Weights of a small mixture-of-experts language model, trained from scratch on English Wikipedia.
Experts: 32 experts in each of 10 layers, 96 clamped SwiGLU neurons an expert, 2 picks a token, a sigmoid router, 4 empty slots to pick.
Training: a variant of Adam for the experts, 7538 steps.
Below are experts of layer 5 (counted from 0) of a mixture-of-experts language model. Rows are named router (the router's row for the expert), gate (a neuron's input weights, with its number), up (a neuron's input weights, with its number) and show model dimensions 0-159. Each number is 500 + 25 x the weight over its row's rms, rounded and kept within 0 to 999. Numbers have three digits each.
After each expert's rows: a language model's description of what the expert responds to. This comes from a sample of Wikipedia text that the model never trained on.

# expert 2
router:517462517474497499459459498493472527466488482490531519546506490477493520508522455455560537478532506513495451537473491472511573491504532556506518494490518473497515472481473492511472525532473510495510494456500482503515482471522476509477488526488467503502528547458483488515479494479538482507496491489471496554470505508565532468496529484519479530541510500521512518501543539518534494503549503500501480522484518460478512501517535499464518491490497530486491466502520476480523480525481509
gate1:476471484498516494465523543505458503469510468490540516441500476505522502527467480506513489508516530460509479506480483495485499517477471520477507488501459551517478480466493526524500482512481440487504545517518560477479476493518467511525496509511507510530524513503531489493453479473492513511521482506561517530495489465498544479469516462531501511513468470493552500507492471495531465484527527473495494524482570473503520502487453488466476534448522509507478489482485464524544492491519513
up1:517509554499474512461506495489533484479525514542530475524516482466545530511538496540545488461497517473500461486503519467501534531530558512517508520535475509514515474534496499492501512480455486500492532477483534562514486517485513535516497482547497458511523524494522525534460508483482539483533483499487554472471495521499539473488490467513489531505460487525522481479488501532466503494513479527509475462504542507503512484464493481471517509530493474543533456494523513520539488527481501
Quantifiers and word endings. Quantity and comparison words such as other, only, most, several, more, few, plus suffix pieces like -ed, -ly, -ized.

# expert 31
router:564496506470470500484479508458499479484493504516539488502521476460487465487514451504527547457535513491530464481511508461537469468471471493509495519531496518564481476497485535556535514518452495487460464464508461495459479482513474514489490505499474540525538508537485463514477471533500499508545508507520480490499509496504513512509525475493493504507470540498509471541498501535487512475532481510504507560454522473496529529540529483470508535508494523479518481474484484519506493513507520
gate1:508441512508476477489512534482496466498479485486469469539526494522549503514496509548518488498530493513482510482476521520511479501488510502496526470479469537497484493491510547513520505511453508485502505507482461524514526466516550460502502512548486478460525514502445501467492454555510511489476477527548530479508497478506470522482468470509452537525493532475480459509501533483512499522568514477484487498480557500473492479503482498499554519460489515476470507477491533527474487515478465
up1:503515524496513483493496485498528462464507502520519451480497487524501524482513480515532511486445464489492536501502500525476534493489509530492503526497471481472537511478480481493433508497478491502503448528490466487494525502474476509454503526473496563537566551479510475526452507499460498533463535476473498477541492456511490499528472508530524501493503498473510541463449494530527487493550462493519556514481514493497509488530486484518544485479539508520510478527525508497499510513514530
Short letter pieces in names. Short letter pieces, often after a capital, inside foreign names and abbreviations, e.g. L in VLR, ice in vice, o in Zadorozhny.

# expert 5
router:483483501513511473474471517455502532497518514499503525496484517489546521519516492521485504492531498490486478428488539482523489505484514512504525495517501502528472461480491485518503530500490494444531483471445488506517489479490492480535499502476458521472512557472529531521487485518444489495525475551514484478464488435495481514496503475490507535500494474550502483510490516534526530470510542476510433543499485462477508480543505506483547550485446536517483515478484513518512509508504522
gate0:479492487501514505477473487490497543503500539513494477533502504502465513502509505503455496509492499508499484502393556537498520464502527529552484474528518506550520438478497455495545508489530491486459474501450476522492479494485499442497504494488502487492466527487479501515470495483520534496480512491557483519476551496470516506495493469485529508522478494471528539528496528502518530511492488506500472515523513502518480494499481531476531526529484450486499515478488498451503512462527543
up0:493470520490484488511450500484489532484529513491520502526526509488458534500489503469460521481440475478479516547422533506484469515487528501483503494503518522545547489535461471494539511515499490498500519500456486521517487481504506451513464515490486509492528501500495485467512518511522484488483541515505505533482558496478558482492470443545545529531551509517485478515478485534481551486484486545486471502503484461498507504532516532468501523498516474505549489510477510498507481504510513
Verbs after subjects. Finite verbs and auxiliaries right after a subject noun or pronoun, such as was, had, have, are, recorded.

# expert 25
router:508460530500468515497486540475471495531495522499520542493541491505518536521478470482480513453529499478498490502454540467507481491480491497512548494541485511516486517505507529519516484480496454477512466510499498494511533463550484491484478490494483537514499516548504472515495477485520470523482513471526491526497438518482488448553519515546522511543546532480483490539528520529535519423535519488456480513496508477503527504542513500492506522473523527485493489491495502559481516501490510
gate0:473438535497477532507540526477515490475499522466492509482520523496507497522521498534536495511455483492530498502520500514512512533471530465471497475497478504487455490532557544492463506495485479506496490479500467514488510480492526515480504524491454467492503547497478498470520495510495478506484505496515511483512463489525482521552493512559542474528499452491462513510534521520492498478534485478538519529510509481531497496535470493491513556479485516541505530469448577530495476481534525
up0:485503521540468502489536510483525482478486500497480504528518495453513527529534497472519499500533499461524522515503485521546528517505499519518495541497463480513479451519523476513508526482540513465476472467458483480513509464498488495484537532525483444494489493517537508492500502459498495462480484504472510464494515529541458494553531525521558496502503476482518522468485527535465536491522493539529484551521514466512529518523500494499478506525448484479514522509468466535491495501553547
Mid-word fragments and bytes. Inner word pieces like eng, ov, iam and raw bytes of non-Latin scripts such as Burmese, plus some mid-year digits.

# expert 30
router:530478513498490450472474533494456555494502516495504485516488485492474486548479495485506540476552490477476439488519498463558524520492466477504521544526494490505495488526521506561520465533529493464501518502504497486501480456535476498468512552512464484477511495476487462494501487494472513509535516536524523474495470478497462486538546508501549484509503500491475517523518524511505541472482502478442469504494520483547503542532508504468488534477537481489503507485512471520507476504480523
gate0:439514524497542460553507488422489520485491497456511519502482518543491486494500491479499528508524485536496491498485480489500501503507504545480487495526549525532500484509482529496496504508526462521499453510476525540442465523492470511522515521482509495492512506471480487503448516520524492453523488496513457505504521484479487498493475528507538477513522545517509537486546494500490495488536521468488496511561518497475542518491543527451479494430492494491485482486517496528509454511498531
up0:464480515481511472516532502516511507499467481473465471508484538527478510503485495492458542433517525530470459511531480482510593530507520496483528496494505482525519488505503537458517527529494531489466507510484472487506480479480472505464508479464483461478546529486495508525501492519523487447517482478500493458486501463492476434510477486488512507533504483480480467501491486503505504479481515481492490519514495497453512498501465500494525503456495515514479456487493453525571463469506527
Music release vocabulary. Word pieces in album, single and film release contexts, e.g. "download", "released on", "cassette", "Films", debut, story, Love.

# expert 18
router:500514524500489456493487519451473507500507482522535517518511507479534511490523449475503536491507502463518468451488510495488472531514475554500512508517489500524543496473463535486469513516488483493535526495483488449506448472510494485464469512459496498519493491497493447538516466527516453470501547499492493508466504524541525528537471492495512498473513519506505480488465515527514487430522519486535462503502468488515559526544512501480513487488442493503507459507498488543518495492544512
gate1:535473484447494447472515501458497503489510494512537490539493479497465543508504504503495466522493465515528511528520504499491529482563496534437481504534496472509512479496508448513504517482509511469488511521518509511511502520576494485512473520490479486491473512504512456507446506461467487534473517501506471527480525505476457504513490471500528490511506531511535459535443542531488499516479488480460483496478495518494490516502525455528542508513462486560511494499478496535522476514504466
up1:505538488481527494521501501464506461483506526514522506523505475564472480481514517505508443512507455483525475472553478516480493513509485515476468452568478481514520470459474492475478538486525508516471485527487504513507482519502489529494477515477528480517502510512487466506450552543478511523512530454466479529514477499503447475503500466483468481470492520509473464517471518507522496485527495542511488464485512517512560489494506464524529501513461517531498469533492476523524483472464493
Digits in numbers. Single digits within numbers, dates, scores and table statistics, and spelled numbers like five and six, e.g. "6/10", "1911–1969".